From a checkpoint of a small mixture-of-experts model trained on Wikipedia: 8 layers, vocabulary 2414.
Below are experts of layer 5 (counted from 0) of a mixture-of-experts language model. Rows are named router (the router's row for the expert) and show model dimensions 0-127. Each number is 500 + 25 x the weight over its row's rms, rounded and kept within 0 to 999. Numbers have three digits each.
After each expert's rows: a language model's description of what the expert responds to. This comes from a sample of Wikipedia text that the model never trained on.

# expert 60
router:591476511473510475493478455569466559539483503460443518522510518479507491516502482498525494477492505514510516550538492489489498504511518437471497525474488533489487511535474497484475496516511521502462507456552486469455489471474520471456476504507504479507455528452541486483513465477485540489492470470495525522496474528476512520492512507540477538491497504497515477503492496532521490488506
It responds to: Verb stems and clause connectors. Word-initial verb pieces like int, imp, f, cont in introduced, impregnation, plus narrative connectors and, but, he, who, was.

# expert 35
router:537508453434520485492494444544478486528534467505508553556505524508487480504459499481519498489508528493517510507495516495506513500501550470478487496513479529502499511492486548468473520545538494478459508473510481488429506499489474494473540512479516508550495549469499454437487493503512496507506525451475508467486514490503500549510517500518501497479507494504509524507527520511537521489481
It responds to: Plural and suffix endings. Word-final inflectional endings, mostly plural s, ings, ments, ches, ies, on nouns and names in lists and tables.

# expert 51
router:570484506495475496450513448578463520497519494487504488497515515527461487467459493512498459487497507515535491473479513473486520529503538430475482494498460482457534505514493519444490505485529529492475533467533533484484506486467534498465518479490496509520503518462524447492496485507501511504517484458477525502499502502526499546487530531519432504480499496467546513477535474518551487498505
It responds to: Capital letters in codes. Uppercase letters in acronyms, chemical SMILES strings and abbreviations, like O in C(=O), MIZ, NCAA, USA, and km/h slashes.

# expert 42
router:523507513457483493499503468600499546518575526486473512531493549497488459458460487477477489475494476508515508505517499519527497492500545455502468507517489517497458521508464535475495479536496517505554543496512512474478506450435477506509515507528508523540491507475524485483521507501492479491531468455515499485472485479535493565536544510528490488501485493467494500500520495522550519515508
It responds to: Capitalized word beginnings. Word-initial capital pieces starting names or titles, like E, Le, Al, Com, Ne, as in Leach, Legends, Epistle, Emergency.

# expert 28
router:514486454446531511465490486512480529537491475481487527542517532527489479541465477513527481477510503536511461530506501520482527529494508474504483524532489503496500528518488553526502506543520509500494534478516496477453486517482507487479486489486493500511528506476524447443527502484455499478528487493463489486496450494535491559478519531553455494488484474494520517497535476508519522509470
It responds to: Commas after words. Commas, often merged with a word ending like s, e, a, ), that close a clause or list item before "and", "which", "but".

# expert 48
router:523473499458545490525513442544520517536529491453463514569531491544457522504468485499527478462540517512503500495491484483479544497499533467515478505517461540518473513497473547488499523526496483487502523501535512498472496458487555511495493487486511501515500522500544476449544457457513514489501467486490490477498458449497508523489500494501461475491519516481521517491516500526496488473500
It responds to: The and media metadata. Mostly the after prepositions, plus infobox and table punctuation, coordinate marks ″N, and media words like television, radio, video, Best, international.

# expert 39
router:522482485489531527487495458572465508492505508471494513507563509510421450482453495477520436454500513512511502509498523502500505482509503464458487480508483497489480523491461548492492503507507523490488505472513491470467486500460496464509507508487514512515510545497525489489481477503448522505523491490508534521478476504530507523506515510501529496476496512496524537503531505477541470507472
It responds to: Biography verbs and pronouns. is, was, he, she, (born) at the start of biographical statements, such as was an American record producer, plus stray k, f, M starts.

# expert 36
router:516501494433533501474496465555485499504490500527476515523519494497475452471475475479519480480506489504515511502485500539521518488483547445500510531487487532477496516527513536480512494537537494502520542482525498464476516505475495472482463535511480432515497530492516498440503449498495500534513489447492482479490453479498530539512514519521487507458510491504538508514508508510522553480505
It responds to: Inner syllables of names. Middle pieces of foreign personal and place names in tables and lists, such as em in Agyemang, Aquemini, Cinema, ia in Seria.

# expert 22
router:553435487440520484502512458568470554541536523503480512559515515503503470472456477520530496481520506520541483485518505509468547488507536449511472506471466512476507527465503539508504501514511514459513544487512493479457491458482520475474478504508508520517512505482524496454496517520461493532546474483472496508480480487521509521510527523505502500470489487473527503492514499513535501495512
It responds to: Table pipes and newlines. Pipe cells, line breaks and dashes in wiki tables and lists, especially the pipe opening a new row after a line break.

# expert 47
router:494487487455539496506519469582522524513511496477512552520476531524499465496457473487527497503518527512517493507505503456508513491479530443470466545467485543495523503474503543518510543519517523463502499492486513482492485503428528504497509524481494485492469530511526493433527510485478523456523470483496505490484446469492509528492499529526477478493516480509486503502491503511524510478493
It responds to: Music genre and fragments. Initial consonant pieces like R, sl, dr, prov, v, especially genre lists in album articles, such as R-ock, R&B, sl-ide guitar.

# expert 50
router:531483477479527481536465459539497529524500482513477517537516515519508517491476480497522494477509514492549491502523523493510511489486528469452502505510464487503504512527487567473461503495491499515441490440500535507483493485497541519467496491432488522531474521486512448460524509477465504469517486458481478502516493468553492519512512509542464492485482516498495517535527502512521463497485
It responds to: Past verb endings. Past tense and participle endings ed, ing, ated on verbs in narrative prose, e.g. describ-ed, employ-ed, and used, included, announced.

# expert 17
router:537455498478517525496488441577493517516525504494499500552506529547483528494444492485499492505492483486493483494493522473493537516521558444488508538502486525492466495534493498484480477481525510489496495490495502467497465486474508510451493518511501531520493542523523483452527512476493507476548513458484528467481466485477509524494510505541463498475510522510500525527517502527506513536502
It responds to: Competition and sports nouns. Nouns for sporting or electoral contests and ranks, such as season, round, Championship, Cup, election, place, often before plural s.

# expert 30
router:542480462455540501489477479577487529522523483505488506510496467502495486453473479476501500512534526487503490502495479502501536523488546435494514483536472490498499496505467515522459479519550476504513505497501523461526470475486552483429537493496518529490474524516507499453519474528453486499495478485484466493538490464513513530492561516503514472514475487490509490497467511523530514528486
It responds to: Mid-word syllables in names. Internal syllables of surnames and words, such as om in Romanticism, Somerville, ev in Vorobyev, Kevin, plus serv, Japan, Tom.

# expert 12
router:525492474442509521480451495566501523543492508468482486483509509491498439502471487515536497527505503460505492517536467526525529507485507446510516490500489506487506519484469516457506475486523525502515504474529521482469494496468527490511517498500531535498498524486534472495508482503490493481494460471490498499509463518478481504488515551490524512479478510482530484502547481502496475475454
It responds to: Pronouns and inner syllables. Object pronouns him, them, her, plus not and an, and inner word pieces like im in elimination, os in positive, ically, ively.

# expert 13
router:530491507442520477508517489561451523514517479482523544519521524504449461491481495498511527484505484527490486482507501513464543489440570463500514518486489506501525534514500549490492503517538510495533510480513490521459510507470517476486509494477529497512504508489532450479521493505504480507491467468502467461508501523506512546531517499503492493473511509495485510499541492529534478501471
It responds to: Vowel endings in foreign names. Single vowel or short vowel pieces (a, u, o, it, ia, ina) inside or ending foreign names and words, e.g. Korolyov|a, Roman|ia, purs|u|it.

# expert 15
router:544514482468530530513483459568490538506494506490477487499477519523443475508486502506526511487491493530514532527509461460471502476486533434495466538517455494503512522496511535501483505562482527513496512461536501457460491467499510509494471514547552517529493551491519458440499489483452475537528490492495509504456464466536486568493505519523486493474482470485506503482481492525542514510505
It responds to: Initial B and M pieces. Single word-initial letters B, M, b, A split from the rest of a word, as in B-oat, b-ronze, b-attalion, M-ember.

# expert 7
router:503464500460530490515474470590501482510472495502493505545504466517502456486466476491496445480484529517536479529528489489486508489464526438476513476521488477497510485499516557501479520553523521514481488502483502451486487494453525521486493499501506530516506531477507499473506511483532519497527493481471519461511500465560471530473500545535469486496499496491496505482530536492509496480532
It responds to: Word-initial D/R/pro. First pieces of words and names starting with D, R, d, pro, Ad, Am, often split mid-word, e.g. Sub|d|ivision, D|owney, P|ro|fessor.

# expert 23
router:499454518463526471490476447604494529535495460485454506505497509539508465481496462500515487465486489509513459522512464472472531524518580459495496503455498504484513500509520529467528536503512511465481492475497511476446528456491499500478501523514495518543492522468503503457489517510480508468517445497489514494480448533507477536518527538515493492475514485532500466506511474540542479477520
It responds to: Word starts in sports text. Opening pieces like con, trans, reg, co, st-r in sports reports, such as w-r-estler, st-re-ak, co-ached, plus table brackets.

# expert 38
router:566452467464515478481483496554513536507534511491502521552508517512492484528432486496513485466505519503525493510517504505503498485479564471465468494510483497508482509504486561495488481520538504462484542493513485458460471509482490513487500496501506486533490524473524493463496491498505500501495486462489524479479489486488474525469498509509453515473521520479514486487523485521550475508488
It responds to: Plural noun endings. Plural suffixes s, es, ions, ities, ations ending nouns in prose, such as locations, communities, rights, and words like people, years.

# expert 19
router:527510503439518459496466471565495501528484525488485540520475521517433464493486493477512510504477559505501504495512489504493531535464532466469490511523522542487500495481491542491496504518503523524502546508460476466474459495446496464461521503475524508552478524475494508473512459479478492506522453496498508485492477478515536544509498503506486490507515497500530525500533479539501516497497
It responds to: Scientific name middles. Middle syllables (yl, or, el, id, ch) of long scientific, taxonomic and medical words, e.g. Staph|yl|ococcus, Chlamyph|or|inae, Act|in|omycetota.

# expert 58
router:473495500478560482525522459559505501512486498509506495500525524512477452501475499485512476505508514520512475520512483487484513477480512424478480521539478502482497503485524563494488540499553504485490523493521471497484440480475514513454532469477500504491495546490524483439539464548484517483487471502471508512497470492479478495530522473547491515459537526461515520482501473539513486482504
It responds to: Derivational word suffixes. Mid-word suffix pieces of long Latinate words, such as al, ic, ated, ation, ist, as in hormon|al, epilept|ic, also non-Latin script characters.

# expert 33
router:530471489466522486467496459575486559530528518485490512520544529539495465512484525553482477501485513545485473537522503474496525532491493453475505516514470472485499475518485501472501499520554516461480498479519502490488487502476527533483494515505510517535495532491515468468510472497475512492527469472509498506491475465477489528508519509491482488452486534520515512454514458502509521507456
It responds to: C/Pr starts, campaigns. Word-initial C, c, cl, Pr, cr pieces, and camp in campaign; also ± and − signs in election result tables.

# expert 31
router:563509504476487483488515415545494506532491489494481546532524500515463527502499465535489503479508521519513473498502497526508542502462574415488501516498493487488527512454470524498473527540551529470523496459505477480472461498469501511470491473479519521517494551466515486452518520487447484472486491480474520482476479488486506564493526491503456521472495487499512518506519488513544441487480
It responds to: Infobox dashes and years. List dashes starting infobox fields (- Founded:, - College:) plus full years and final digits of dates in tables, e.g. 2019, 193|5.

# expert 59
router:529468484432562499509483469546469538547546495484474499542519502522457485529439490512484467477512524531522496527529479519511552482462547447483489515511464473466506508517497538465499501501528489455493506465542511458442480501509536523489499494494535527523496543486529489479528499507509492500522458462458520479475474502505506557495514485525463505481529542461538524527498467536511501503503
It responds to: Team and nationality modifiers. Possessive 's, nationality suffixes and sports words before team nouns, such as Dut-ch, Scott-ish, football, League, Men's.

# expert 5
router:542476479444523490502501474521503537533490499452495538548515523524496444512437476512549469502499499535517502483513508483498500495471509478486479518505469510474477501509488525515481484513508505489511500473518490515464472496485557502482513489497517527534484529491498481455513480498476501478527483461476515503507482489492461534497525517523476487468531516491532517497523516514539485491457
It responds to: Auxiliaries and conjunctions. Auxiliary and linking verbs, to, and, also, right after a subject or comma, as in was intended, could be, and signed.

# expert 29
router:549506499436520539474491440534489511502503507487476520542520539532480448498463506517510477488491539542518482515519479486518532507448528466498475516494475520473524513524496538483500504485503506499484514475525519497479465468454518521452518487462541520524504540480539498477497488466507485490527457491465546508516474486497506493488534507523460518487517506472523494519517473535511462516472
It responds to: Determiners and adjectives. Articles, possessives and attributive adjectives opening a noun phrase, such as the, this, its, public, same, original, often after of or to.

# expert 45
router:561489509454528506477466451528490550540516493474472516541519531505494517487444486496519484490510508522498502495500483510473555525488509431492480538470481520479491499506484534461492495496525510468521480464517504458463501488504540494472508528477507497535498517471528472463520484514461480475561488491448530470499475459523516543491532523515492510441488510483513505499489501510550462499473
It responds to: Table cell separators. Pipe characters between cells in data and sports tables, especially after numbers or dashes, plus semicolons in lists like –; ✓;.

# expert 10
router:547468502445503481479464469515485520536517508517486518551509498543500495523467467517484492502505527494497495517523519499485491505489501470464476515533480512482519509516465567517505485499505522472499509465512496473485496505460536548481508498507532500544488527480536489475510454502441517507501491480471480478513486486542468521498514528541486472471507536497528526523504471553556473507520
It responds to: Prepositions and conjunctions. Prepositions and subordinating conjunctions after a noun or verb, mostly "of", also for, to, by, when, because, before, while.

# expert 20
router:538486506477528482514490469559510549530511508459507537533507488499477470500460489515498485498503496508523506506502486501496504529475503428490481506503498509464507481509475555510496506547489518506508463483506542490487446468477499518469500514501496488516497517444561493461475514493512514472511519471466502515457462468517493522473515505527452455505514496484555513514509487513511468516475
It responds to: Years, war, way. Decade prefixes for years (199, 201, 200), plus words like war, history, similar, reference, and way in phrases like "by way of".

# expert 32
router:530487469473548464476503451552495543523502501472469534540506484537441492529463464492499473496501508524504525522486487506477534501495573426489461511476464495505473495521486553487506513520522500455492497470508522464469489491506497505485505493457529543531502558503545451435517499513502513480513486492511502487486483534534486524521530493545453486503497528479544502505514483523529501482458
It responds to: Closing parentheses. Closing brackets after numbers in career stats and life dates, e.g. (1977–1982), (6), plus endings of country or service words in tables.

# expert 41
router:530496478460552502476470450572504484514489480488488505540518540516483465467482473503530465493508514498502478499503496501505508538457527474496491527548498499478500491502505520489509492546467548498473523480526496470473470506460520501504535489496525546512482533491540478494512479492468523480531497494507466487496476499553498520501529496457442506463519507495505462529501524483495474517492
It responds to: Initial consonant pieces. Word-initial fragments like p, sc, Sc, ph, Ph, th, stud before the rest of the word, as in sc-ience, Ph-D, p-oems.

# expert 44
router:539463488460576498485500505582471514542545484498473516521514502538465459487473484503532503466461493494511464510487473504508530536455519420463495514508496521517530518478513496470464527525502510497495523482534484481487504524427511459463516512488485510514487540464513488462484485471494560506528482519490543488504478488487495546530518504555465491485508507470496537478530512506528469513507
It responds to: Proper name beginnings. Second or third pieces of capitalized names and places, such as Ar-th-ur, Col-wyn, Ed-mon-ton, often in lists and coordinate-heavy geography pages.

# expert 18
router:496479506444516489511497448546479523509536487517491534521524486505507465502486492501505496479471540483505519510513489499467515503443534449483482512482479526469469469501515564501486483482541486523499516493528526495463491543440543504474494488509498489476496518491517475468521477499471499480565468509498485488522486467538534493513524521527528514494478521454507523523525519499562461520507
It responds to: Personal first names. First names and initials in people's names, especially Spanish or Slavic ones with accents, such as José, János, J., William, Robert.

# expert 24
router:552505490488519497520504435582476524497511465524526520508519510489464485472492504554532488486510518488526460497513456511500526489474514490515525497503460483521509497510464509472493500509543547486489525485520494517448487491465559509488491520507496498509472539495542504465495450459466476509541457469455515526485490477505469520515524508523507499448525501498489514501536478501547500492478
It responds to: Name-initial capitals, article a. The article a and capital letters or first syllables starting foreign proper names in lists and tables, such as K in Kintana, P, Ch.

# expert 34
router:537480475454525505493475461552505512534507507495481536539522523500449460514496488510490455509490574509529488520494511489502541549473588439485481519519454507496488524515499537500487486544521498474509541482504537473488503495482522510497488499513497500481490528473510486467509520525497501480503515511490491477499478488480502550501515504511470485483487507480515518517521459556497491529446
It responds to: Place and institution nouns. Final word of place or institution names, and nouns for them, such as University after Harvard, School, City, Church, town, station.

# expert 63
router:548517487432516462458497451547491527546498467503483551526512505520472492482494511493545489462506515513532510497497514510523539514458534451492513503501490494492475501477484543522464490492522492499471504479523486489461506490459502484485524511457516490503493541485496477462544496523488536463509459486469514496486474488528511539493527512513496512460518532489534509487515493560535503513511
It responds to: Endings of South Asian names. Final vowel pieces of names and place names, mostly South Asian, Slavic or Baltic, like Sankunn-i, Andh-ra, Ugand-a.

# expert 43
router:530502494452482485511464445577499502481505520502463516522508509539463510468477493517506481492480489527491477490494494527497541478497559482476452523528457513493491482508475517494509522506489531501481486460530501490463472476473517481482484479525521492514491496482559523457512478478460514475555514479462522496465488466541495497517517497509486509486522500513483482502529494506533507491508
It responds to: Year prefixes and numbers. Century-decade prefixes of years like 197, 198, 193 after born, in, or dashes, plus row numbers in tables, e.g. (born 197|3).

# expert 40
router:540464499478541470531495452582519514490541493470484517498532521504491477465489486489556512498530499479513485490524484476508544513459519438490491500486485491513502512479486487492439488503510500461548494442512535503454497527479515491519464480469512507512498543470530520482515476514444503486530503471472497526512481495549542513527499477507482470486533472485486478520508478539567469505485
It responds to: Inner p/ol word pieces. Short pieces inside or starting words, especially p, ol, S, Rep, Res, as in cre|p|uscular, tric|ol|our, Res|igned, plus "See also" headings.

# expert 21
router:527476524497515510487495429574493500531502506501516555495520536488496440524459491478513475491489474552500498490537459475493534498526518447497514507494466527473522538520487497483503491514546506494490489434517501465505489471473502472485448506513486518516511526463524488456508501470489493482541476468501480487439472480524496537501517514492482493463556504482498524505537467513533507506515
It responds to: Initial S, F and sub. Word-initial S, F, s, f pieces and the prefix sub, as in S-ub-district, sub-urbs, def-eated, plus un in P-un-jab.

# expert 4
router:511486485473549529501474436571515527537466492492531532525513503525493512463472479492510499499514527481483474507494506498478525506492548419495490518506468479471492545494474500489475485552483483464495494491513527492448496522468487499485501525460532525518482499479551483486485463486437519463508491469506538499502471492487504487523479514529514487460518484511501517516518476510470478476535
It responds to: Word-initial t/w/sh/qu. Word-starting pieces beginning with t, w, sh, qu, fl, often a single letter before the rest, as in w|alleye, t|roops, Es|qu|ire.

# expert 61
router:506467471492517494477490474574510544520521503499455532530537522533455493507507491500518495501497548500516489505475488522523534497440529450473511503494513460546518545531460525474467494539500495475481515459514500488487486490447530513485473464525539509533515539490522478461511485484451482460535456472503480505503472479529499500527529534520477505447506523501518490501505485516522498481496
It responds to: Nationality and clade stems. Stems of nationality and proper adjectives (Dan, Austral, Roman, Ital, Phil) and taxonomy or census field starts, e.g. Dan|ish, E|udicots.

# expert 9
router:533462511475556520481493458555479502521506504507465520539502506492493486487462510481508502486479501543496488560498465472490488508485537447523460466497500515485492495523466501505461516531506492511447519481508514480476473490473493455491498481456546521501517531522516491451549474503457518462503461489490496513485511469486450532522560474502471488484514523475466514531505454534504489532491
It responds to: Mid-word pieces after initial letter. Second pieces of words split after a short opening letter, like f-at-al, know-led-ge, F-oc-us, plus whole words dec, par, due, won.

# expert 25
router:526476493484509499503493462583512549522484493480457497477550519527468485496467495480523478471492513504516523504488480484554475521508516427481485514478497525493492526487494499481470518487544532478481526470519481496471479484511517538480515500531495493458531525502501508454547471484487510505501517494486490506497474443542488521485552528518489497468511481479491489517517477544551492498500
It responds to: J, V and rare letters. Word-initial J, V, j and odd letters in foreign or transliterated names, often after I, e.g. I|j|az, He|j|az, J|iangsu, Mold|ov|an.

# expert 26
router:517492467414488496499484462529519513528498512515493508549494510521472494504462478461499496492500501474541512507523535516514561499491540439502484513521460502469483494502498542481501508515495490482495502490509490498467458513457537493484528489488547500505466548482496463427510524501489497479527499489513504504478473482538490526511513501528478490458488506485518494507519500557531486481490
It responds to: Music credits, conjunctions. Conjunctions and, &, and dashes joining names in album credits and tracklists, plus music, Best and common first names like Michael, David.

# expert 16
router:535516474496503472492487407565490530546554508462496527536506546519509483492478481488485464471514517524510491509495496484496519520478513442490500492516485496473511475477515539478497512510499522458490520455508484493423474505468530506489483503507508481528484513467536453459524507509487511492542484486509487508500465488487492532480504504514500513464508493493482524515508485491506456506534
It responds to: Word-initial c/st pieces. Opening pieces of lowercase common words after an article or preposition, especially c, st, app, rec, as in c|ortex, c|areer, n|onprofit.

# expert 6
router:566507490430497526481495440562515538531459511485476506521518512497471484521453502502468500455494473487525445495533497510472506540485543443481464488496523498497472541477502532459450496521485524487494487493485507446479477480457500509471505501499518512494502535493544500463518513500465497483539474502468515506489469484490463541504544559524484478477502488485505549493529466516527481502495
It responds to: Numbers in tables. Digits and two-digit numbers inside statistics, table cells and measurements, such as 35, 42.72, 1.5 km, 50th.

# expert 2
router:538490508448517508501480475551511523533531515490499504540517515552492491515441514503488479450491515485532469495485482492486557503490534443526488514490472496478458531497510535518492500527517485495479540517484474477452494446480519494454513497495541531524480522459516476459514508518503516463511497491503522529497464505492487576480518525512470501480518541487535515502498478554528472496515
It responds to: Geographic noun endings. Final word pieces completing place and landscape nouns like plate-au, tailg-ate, Ro-ad, and words such as River, north, water, rail.

# expert 0
router:537506503457499538472498446553505531512477506494469519539536480534507465466492503492523477471519497521543477475547520456473499553469507502486509546499469532479492496510474519512465493496531502482469527482505487487482496517496513531484465532475504490517532544462564475429514471500497490523518477472467520520487480507506468503506528551495452490476532491484479498520503504509541481515513
It responds to: Prepositions and mid-word pieces. Locative prepositions like with, on, at, near, under, along, plus word-initial pieces such as de in deeply, devastating, and accented byte fragments.

# expert 37
router:537477487488482528491497460585518517553502500508458524521509483524472488503439479520520476483513480528502540526497518498520507516499559449456454490467486472472490515518492518510470486467487498510516509482512496456455518483457512503484481521495532515494527524480526468478486488510495502468516479450483531498491447454534523528513528532512476503471504472478519516505552498560510500482490
It responds to: Initial L and N. Word-initial L, N, T in names, especially Korean and Chinese romanized names in tables, plus pieces like ight, riend, e.g. L|ai-sheung, L|im.

# expert 53
router:532482479486504488495497468571510498484525509494452553516518513530495456488478466509499471483497471477497555509490516499484514534481511480474484532536482508521519520507500501449497464518489509496481533488528483494453510498479489542467503475506530498521501503493530459448505513480448510485513472491490512497481483467517472526525502525531507509489456485447483534521517490494495497494488
It responds to: Letter l pieces. Word-initial l or L fragments and stems like rem, form, mark, as in l-ength, l-osing, L-and, body length descriptions.

# expert 49
router:569493506486535543504464498559508521533546488514498514509518500534471496451487515490510463489498474477521488510470472485500542536498533453465482513541509508486467525523495508472470493537490478487501501483513512437466495497475535523470528491486508515515513501499497478479503489466492506472520493495492522487497452491531489517519542534477470517485494506471517482525518520520515448489456
It responds to: Word stems before suffixes. Common word stems awaiting a suffix such as ord, cent, consid, produc, lead, own, plus table pipe separators, e.g. ord|er, consid|ered, c|anc|er.

# expert 8
router:530515482469494497493492459592510494501505530507453530530510516497441473471491450509520502503511460543526475499530494517505491515549535456483423471487487496474518523506495507482485497533507490470472523447518512476462502514444485488480512502470521503508514491513496496460527474509483507519516478483482504469523475469474503538487485545521469487498524486509521491511527489523575476520488
It responds to: Foreign name fragments. Mid-word pieces inside personal and place names, often South Asian, Arabic or Slavic, in rosters and tables, e.g. J-ac-ob, M-ab-il.

# expert 62
router:544489483428516514497487454543499534491509486490460524509540507504457490468498464463504500472497515510509473513501519475495563461472484482473500514486491505484489535489464537487505488521527527461504507467517492494439497491473521525483482483514528482520486526482537483465491500509462495487528454516510491497483487491509535536495541521536472477489541527501520511525550517525507485476491
It responds to: Prepositions and the. Locative prepositions in, from, between, near and the article the, especially "in the" in place descriptions and sentence-initial "In" before years.

# expert 52
router:541478503439514499504469466562506520513502496494502481517522483543456492506480495487496497453476484537532499487515491506482531516501525436458469516518498522496525494494457513484484522522531526507512496499542501478459470503490486484463520495487519485507504540496527499494507510511501495480529498494467489480469471478496485493508551511503473492456523496496499470546514473524507499498491
It responds to: Dates and ordinal numbers. Month names and day numbers in dates, such as 3 October 1959 or February 3, plus ordinals like sixth, first, early.

# expert 57
router:538475509447529498485507443593487543525504491462510513481511517477486481471480482470475514470498501509497507543509510508518514526508528464500493496530470521494496501503498515506485524481525506465513516449500491469475491498465503511443444509518511481518488511452524501476521489532498505465543472500497525480485482520507467531492512524500484503509487433501518532510542487515560491475512
It responds to: Line-start dashes, In, anti-. List dashes and pipes at line starts, sentence-initial In, opening parentheses and quotes, and the t in anti- words.

# expert 46
router:535444519456514467508485464565480529519524524491458524491509483511498507460448436459507496488522488493506514509497494511506496532508536405460478507508519492497457558513480531495495511519510504468488523470515529486514474478476500547479482495489518502538499523502529481503509521459482491503548511455501504477485481438492480537519498531507482495500512482509532513516517500503504457536496
It responds to: Activity and work stems. Stems of work and performance words like work, act, film, play, lead, show, appear, often before a suffix, including "Work" section headings.

# expert 1
router:539456486471498506502479461549499523496531476456471519517500497498488468452466468507501483487501491527531506505506507484517534502467554418461499524471461509524513489502518545508475499543517514472507506485515485489456485504469498504467505501470525513524507544473511486456470482462485507515506460431477501495523463509525469532520532540533475481513506471468536501496497464527563506490505
It responds to: Section heading markup. Line breaks and wiki heading markers (==, ===, ====) around section titles and paragraph boundaries, e.g. == Life ==, ===History===.

# expert 11
router:537474494466515519476500450562468487517522459485511488482529508513508480505490493500484510465488500460554490492559496501461507484492541448512511478482494479483503513499476527469503486500527513503495497486533460478473478514482522518490515508513494513514534538466542483482518472503485541449509499462470506488502474492548504519460541512525471511450497526495518512508475474515551496470516
It responds to: Latin-style word openings. Opening word pieces like op, sup, spec, ret, sign, occ, as in un-op-posed, ad-op-ts, and list-line hyphens in infobox data.

# expert 27
router:534461527484525516524495447571506514520492505497484516523506524490449465510467471534475511475503473503498491491481482520497557520505555461467474537523505496508469504483509532507486489492518501485471528490537518470506491494467552525467490452525503469512471550479511515420518505494484504495505460462488526471509454475544513514493492500522494488470497525461510493499519524522524497510460
It responds to: Role and name nouns. Nouns naming a person's role or an attribute, like member, president, author, candidate, known, often in infobox fields such as Authority:, Nationality:.

# expert 3
router:510463498452506524484512477561470504524507520504471506533499504493495480486479476495489485479507487527508490513489498476463542518506507466459457499519476522485509515507477540453493525548510497486511500451493498490488449501461496539479526478496524499503518506491580503463504479469503500462547485497505503510498498467487473540552500522524480496466487467505488480489479502515505468490447
It responds to: Infobox colons and Sp-/Tr- starts. Colons after field names in infobox lists (Starts:, Competitors:) and table pipes, plus word-initial pieces like Sp, sp, Tr, Bl.

# expert 54
router:509476519464510486537496483582488485538533495503495522523503506510465460491445471481506507463488489500483457535515485497474532522504529469500516532508505501493523500502503516482483508521538500476535508482497492467454493488503526510461491513505526490512511549523520483448480496507458490454532453451475499482491473453507499506470520530537476497474488487483539519498488499528517485503478
It responds to: Place-name and compound starts. Compass and institutional words starting proper names like New, North, South, National, Royal, plus pieces like end in Devendra, gender.

# expert 55
router:542488527476514518516490434550524538494509511495479519542509530515515488481434465483491472469479522504516455490465528512519485499467573419474473518502472509501485495497514524504458530530496486499492521500535504494486491472463530478461491499508512511533462522457545469448497482497476509517513513487514492454495481520520492492491512509521472493478490495509524518474539467531506456489506
It responds to: Capital G/W and brackets. Word-initial G and W, closing parentheses and brackets, quotes, and up, often in code or citations, e.g. G|reece, G|TI, [2006|].

# expert 14
router:514532451501521504486490470571486554530509480479469498487520487526496494487470471480495514486483509504526467510490486538509513541520518428457480484496479473479476478484487514490489501509515516501508494498476496475516533528476521555487500461495526495516499541492494522446495512500481509452510464466475496482496484488557527525491487525520496486477504508504522511545498490529532530471508
It responds to: Pr-/ess word pieces. Word-initial pieces pr, pre, resp and the fragment ess, often in taxonomy lists and author abbreviations like Suess, or es-s-ays.